Weights of a small mixture-of-experts language model, trained from scratch on English Wikipedia: width 128.
Below are experts of layer 5 (counted from 0) of a mixture-of-experts language model. Rows are named router (the router's row for the expert), gate (a neuron's input weights, with its number), up (a neuron's input weights, with its number) and show model dimensions 0-127. Each number is 500 + 50 x the weight over its row's rms, rounded and kept within 0 to 999. Numbers have three digits each.
After each expert's rows: "mostly gets" lists some tokens that are sent to it at least half of the time. This comes from a sample of Wikipedia text that the model never trained on.

# expert 2
router:430474534487532425509443470549551515404432484513390474575497515510512584524511476517549435559470412548480528443505584584449497445499528488525524560536549551531577443521556541452472539520503457526510559545507430502574491443466545471554487530458520459439512506506515402424463475595435609535527481523505631434607502477406524513461458521579472397481416456517534514402456541436474478523517
gate2:479516595477547445469551541515516481517485488422500449603459549525605465518482429584490532524536506450437491490478420495563522478489549387553511528511529466515526484494567479551566582595484470460535537379630447483508506510522517658507498472443588329484409493429552509552507540495496598460511491494498485517547525527545488466510549495520517455494580539518543556467545463517488449565521
up2:524489569516522463488547527419416536439463524487542514457666518505561543444604498502504456473573456566488496467567462505569526527554407496498529471545518557508530459489467498526493475438506478520463536537474510425539563549494478372480461520576532594487516460552564438488589554465487475616561502595540453496559551489495484531639504443463515479617472510450596518487602507520466490525525
mostly gets: ",", "12", "13", "10", "15", "18"

# expert 14
router:484482411632568460490481459458545585438544573504524461546570553543498517462468449520516511507483414400490519456511537555510439509573515615478535536529511550598538491475654548463423519548577454568463470524467398464479494414494526504529460631477521469465446446488505513491568468607521490479508530430582538471541467556509562477535430592478429477503519513507501478479413502510449496471490
gate12:533468591417425541418512495539496524556396504565501493474558603491555531506455520535558490392476461460439580512485540543460487479520502569495438426564495465398585503571532516556544519492450563580560470422495493463515469549591463534530450420564552588487453490526577446482476492517462573463515458455517502495447475503492534390536443597536466444465424478484414504481535398457496527436457
up12:478650599446525551466425471527555474485461531585491466505564459535468532499508492450472530531555470582486562449487558509457548533493522527578423527590570503535447466574484539536519460581451486482514453445507557565530500500450521520422600509477491620532593547563596509467455451504440545485563486481492461531479574412374529389543479528452501453572498519469419484450491511460496529441465
mostly gets: "tion", "ement", "ment", "tions", "sion", "jec"

# expert 19
router:467452481477514479526496459541554494429471498467471474563427539489493549445532429467470470577474509465426599471558533449527490398498565510560497549475547539464491482459537531423508545553559460471476508497554500419621445472523538470587481606470508488495440438450622482523484528447525597491542452470619417514565437465450535448444445568556520408507404461582531549510532592479442544489455
gate12:506471565484473551518540523437537499518429532483489454466604530408553534614454441487484455419494465455486516518579508471455495428436600525509441459518508543494547492537475460472524504574486549480491526520531454485556438519608421507571477461565466506454495546504565407361560512440519516484414521392453555388525480549449555470476506609524452448490502484469406518526482404496430413482488
up12:586519549464566563546430546583525557566464505555567410512502477530571462556490567515411568507538465469529475462550464487418489561522513492548490424526546551453367514599440565508461494507451430428521451377517466538580498422537572459571550523464452486503488580533580467469511555545471575571520555380453517561520529460497508475454508520463486502532515561455435507438473471483457578499507
mostly gets: "=== ", "\n  ", "- ", "\n", "FW ", "Episod"

# expert 1
router:452490506490534505555455453501567521441532571602400415508438547540446570497474540523469429620471521498477593416539591533402492432482521530593623545509506502539505474461557504435452603541496479460491569531447447512524454475482492470533452515436486442441451412468491467506477481478421530512537552502547501460579518544444548462446463569551488486478461455610508540438473593459468594493495
gate4:536479457465455520482536538501476478466489410423470467525639528483594531382520517401468477467543444550421456617439524540549519500457508622462462509472510521447560478555514471443497579557476474525505442480465472453392495567521530489496456486544515462437524492550458505453631521473449552466480554476387511471427489477540549483440461475444465576522511517562468555531506488633483411539474
up4:575477544443596481485501445578534452489486482532515509595536583529515487544522545577430483526603559577458483526510499490475423542477479483520457440532503487472485456576465594580488434500515493423638545512475474518629479506461499578555509496484527588489494477588456454493450507462472467527512419503468573447603428514494547533423370480493552502471470484533452519494377482532478556514408
mostly gets: "i ", "ina ", "ana ", "York ", "John ", "u "

# expert 21
router:472515500443528503550459479548561535424409481581456439545438536535497578450525513460521517564494493472429534489498612579398515477514460516521560554549551567547498457506571521498395585527551500563406582498447434473550509451493562469553427571420491461454508434429453438445460525428459507483514526558567515508589416475486518473460454489565474518440503451536599597458480600453493502508469
gate2:458491474445492529528534449492504472565527517443478515531449454506584573502509465639517529507425507471410496446528463433432486428406540552524516485460476618486491578427516412495545497502580422459534677444539538473427497468545466544500434418548531522582504482536484534478490459474602563505571488509484486551578498553480512513498529540522440496417532536573492541553554474405517433567495
up2:490430539505446492543553487509435463445548476416454551458601516495555464548648496530458520448470498540422486574569491490559514561489465500487500474517483511564470426582417564449376445433456459516531586507515508411509468531443477418453468597458472437598542482552493422495517496474490437546493406521585605506535524539528522440401501457453552494523468531555495486442534445548484522548464
mostly gets: "New ", "\\", "í", "á", "'", "Wal"

# expert 16
router:460466515569576504548505428411521490456600613519505493543530606479481571446521500559542496513474504477443586499551596524502521460556464538602579543545548494551533408459494497464441571517510459583481581527454458429568452410507539466546476475514509457497490401480602454448490457494473560540607526526495504481503494592482620481576518577448509486411510499493502575496454542544491500540449
gate4:555567502567561463548497420520524503409553433390411509490494637543499424540532503453563563483482492577509486554461465565516555494499520515457456509450499462444495556539467489426528589551435451535508409492489448410491516563554596517438523506574472585414476494496455547471557578465479495508542472508534515563471483404569515464481479521469388574562457555417465600465459538480503486495534
up4:498469532504494526453527401537529441463500466521587484637541491571550525602467485538482422483556543450530501488423550497461422507463561514490554506389444563410500563420496501427446572522587398471522463536480519555509579448566534545485501414451574567440524508541479475461544501499464457514521410509511441589436569388487481394477459520482490528473510539487458424504413518516533498544517
mostly gets: "had ", "has ", "been ", "have ", "was ", "used "

# expert 9
router:457465502604571459452505400508510508470598542461500442548495608504548494477466502608461444522453521516453552463547529536497504448523493574577556517532563503560602433424472549442506511496572504526494582570434481433539404456518462492553453487465515488419390466527589448482493418489438558537539503465451525429535477608468530392513496540553495407415441508479548504472444501516471517527545
gate4:543507410561488523516581415585495568414510487436475508577440612526487490436443519457523520403499512514520565574473553519516596482472540588580405360511538540481589506415514479444474521553503474468448453471503441515503454607553520512446428552505493524532516448523491516500577518519436488602435493579411537448546498486510477543463475566470398506490479541406506508484529557542523476479498
up4:535441532448494580429527417527474492454532548520491473541526449479552434496531492569465465459507530508472461499460538557508489494448504493434561581466510374464571489500500563457520508389573441530557501576545474533494453482496545570471530397395452438499587486584515396450484552527552571535576463471512461534521469541632501571425392448524520491428566576557437528470481518432548477517509
mostly gets: "ought ", "ned ", "ired ", "ked ", "unning ", "ased "

# expert 3
router:511448458541531511599469464501552549461472536572436441452545588545482581496540477413485515561479491507491613498483526482538532513467550508592511538501533503533549513511462581407432553563573399461443553504528470466575466371551560473516473513482628517534480501433540432492493611453543542497507477442566503473585467561474540481511461568576548495486445468534597574435444424469478495518541
gate12:543501545443511472457490413389583507468562528499478514455538467430633447448491532490529483380538470520480537529531348565477498450511516581510553449546575517453528469534381516550544533541522581508553437439517490478474501427490434521572556567491503455622501529546564456515442529597562590500501517501445465494474502484490380510510501563519537524535467523442463458464451447560466499449495
up12:548515491468510593517390498612439431503437463585435479512501476488473423541480482482498554469492539494469495483453510506492502564461533560483536481523518543504526515661436630465512429512478434508467519415532531539559444525537525474499543456482523556528536568530540427473477474508460522497524483409446433423596525483428440560495457579537421444535541515541361506481451614483586538522530
mostly gets: "), ", "); ", ": ", ", ", "): ", "\", "

# expert 12
router:461479523555596426488535425424530483449539466526456468521568507513555532471421408518430471521455441453428495501514543592496493471571481532541502513644607541529507501462533542523495537540607518545444471521393473449512452451480476496542472616564569451441441501531517534468577424556514485513484582443566554444523500574527543512467460572509423470476436540487559516504404492519404552507551
gate0:491474439436537477530538514415475511464482445492483446431466527486516554503544557586526503638533343669479489564430579551456493455553512562638478485551566461476527521462496541562523477460492420557507426488479445496497546442519463496481510452528468480629424522477452469518578505558471506532483483462463522471523542562441582561415532533502432518517525529488485486518452509516458593518467
up0:468479482515533521423490538531446419523499463421582521500490436586495534392510443524417544505518514485434452519636512561458514474526427518511462465577421431510559511515479562528628481530434536563508493471495458489539551490481513429549508456476438601554474490566564547494392487496421464482536501527539499556512519619637543471492566521556482455532475419487483508455490555417536462410526
mostly gets: "pri", "char", "pec", "fec", "emor", "ember"

# expert 7
router:443527551535530426526445503480532501481524544509484489535418556535554511468532442485428430512468445465442572438514560510515560441441527512523591532573533501537527433487544547389482506552483470495453614525433424489551424512512530428575464524488481464453484428444588472511436487495409599509514569460533589485494472613467589504471493547533527433392452438558484454461501516511479639495562
gate2:464443440480521528460490452443558380469559543549538523542470499490506525418469524531487499503460414541477586518477484452481492463569507507574518456521544503536505587431549462545506464500511446480528554432542542435399521561579543506484487420466603482546432408479528527587527514480580617485511510440491404555568525575475576493537471499467459541448497478621584478613504479495511437558595
up2:502526583513563498532540539487457504498460539489603524501445532533537468481501532534505494440549470576442456494473532634510513507417536436469500539417459522555390441559464444442444492434480448362473596541534449453520520516549487415476424516576465448478478567502515482520578506469569412489494431516535440516592447440572588540517487594411520500520488485457466509552533422524561543531583
mostly gets: "ation ", "ations ", "World ", "National ", "League ", "ial "

# expert 23
router:458502559543546437530447417534549544428468517475439498535540515490588539475497447414548469546494377501507515518548552574534534475556526453501487536555561545471544451429568557444488568536505440515456547577502515439561438441485511449528440623501495486504473519414557397487416516522456584406511455490538575509552478525459576536467520574553338446492449568479522518463480452476499525519443
gate2:479575520509507454498553373455480477527522518472494566609508517513549547459365340597445458512511460464528488535532605439487485499508491478527443494557463557496587484547418550482470513505479464462531548455568565439472535534511510631500434510523552550493452434485433513563551465513504525502494468501477369489509524610515468534494551552429445496494558488626536559447512513507520454456499
up2:463457531537501463592507578433455423452587587506487494474544555528497482587614473607585436474457442513366435566472495549564534518548534448546552554476470551469477439542485468486451524528501455478559512470534571415530487631504487468572400483488523539468555559503516519539480520463530418541540447467454487521538466471536526500554485491483485527624611481562489502511524428521485453517410
mostly gets: "°", "′", "″", "season", "career", "record"

# expert 20
router:467433488544561436493469458490453541471540576528498377532455545495515471480516499474484502487519426472434500485519472623543472521551484518536525553587507574593513484481567586503481484491551398587417516457396466467537466478447504466549502564468591413519415499492532509432523458599584540589540529434571504465569420521475514505412432490514440447488469443466570477483438565459436466567537
gate2:504432562579500430438526448382561352475513542383473437485462553491498575498489487557457497475532586438516478501465395536489503497515473510569524327522550565537557514441506527541552534491516473411552499421562487545513522539522500592535452469483451469501437467505580551547439515508533585557504478449507465480544465539492525469514491514518390486480496574515527575503629536511466484520508
up2:538393531493502477569583460455464484459470517450484537424605555427457491502545503552478457470478469491436466568497541492599473480478473504480482541515430520555464390555462514493529535426579430487497610595520484410449535491557422475469486510393451582562515485583604495501564465522521499599500465536523524515505441476588425548549539482388533603523525461476456560536499487530529476572491
mostly gets: "high", "inv", "govern", "some", "offic", "con"

# expert 0
router:438484566529516505526473484484558490493584545530438463564511564511534504526505450547400516519492439500425536442536549495510480461449530504508546539548547524530571474458585538420445518510510462583497594566402488483536441411494526412501495542570550517473458533508569480530483537536386586575570530523543557429562496621449509480486462508608515433512403454534550432457457556493395593533485
gate2:468534496493556494452493369507445496476482557404480468538492580604495539507506411475456509567497492521519568452506483433458562486519546460615451473451575552446501633488433496545481525518557498486434522506527579466453446549524461577597525434558505528526451483488522485523455535451518508481545544554402499542554571589455562549531602562541422511432521546601515500526527483450511400450542
up2:435489553558383452487535482543494456489413510482511508421550517518512503546585558519566454466595580566461459464526517586461555440464542548533566486393488505530410473493430439418503478587450473552472468524470475434530551535509465480514419485544535548515546436582513537486555473531531453514506470525507488482627565474436548508512551426451484502552549451439575448455470459478574413611582
mostly gets: "% ", "three ", "000 ", "00 ", "second ", "four "

# expert 10
router:461501554494549497502487449406600490491505571573445434507498536566479577502423475471463485551489463439463537384508579558433439419588515535531566587483550503563518478491577500493397529527463472471486576509452429515547531537494512437575428562505530511394522445494580540469553514558562531453448565411563530472446441518498546453533475534497401460469483452559523494468476578415523493569567
gate8:525511568523553567511527529482530552480557502482443488601395569571482451528574413434540533531487583533547490487526561569481464487576432460564518497399499576567442442391441555475528423470500470457548508424433437469385527501517428481534471544521514550419618409468529547514518559526555444492508579423487583484495495446487482548544466535537500528489532564503487525441530483444465419500453
up8:518503516496648392531465541519562487520602527477532541447454502540534432511562517422482444546551463578588529560414575495551549440540467472581390518475504488514506470435495523546498396501496557534560513564419571510524576503509462452543523539504521528556599434396538563591465518465474514565469425512540500521411601481529566549557458504516473532509572525545508515465490444504475467532453
mostly gets: "loc", "manag", "esh", "az", "organiz", "func"

# expert 5
router:493500391503571496514421410472532519469434535526464512580450486531483539456476443446447443612505534399487548464604510505536410468453545499634461592477480491456503434456559519403481536573558460483440512540497447417536480392536622465547492530478490488490498397470489448510472442479533593492501441497533443465592450485455523520468441607562456471478501463489522550491485532515495533557495
gate12:579453528443605488483502531473408510581489501488409438433569548462627472538506534467567543481565423490437531485577397450519489524454529624447459503503496474491585488614474567509541627539463482527546474470500494533582443477565497542507468523477474495505485452509489419456536554616525509512479522430498510484436599486484510545491460576527475508435404526465488469491550470529508471392537
up12:408505512517468484503431510543450524450479555593505507499423510514430513445492496500412521505442498506503617557443473434435522532453554432438425495526529485542510473579443493534557483603504542416459505417406570494572498598420517494522552525517486521490550546585538509429493453573439494518478582527481461492561674498420475467574543560488533436466563504433505538523462478529512583456528
mostly gets: "\n\n", "\n", "== ", "). ", "=== ", "\". "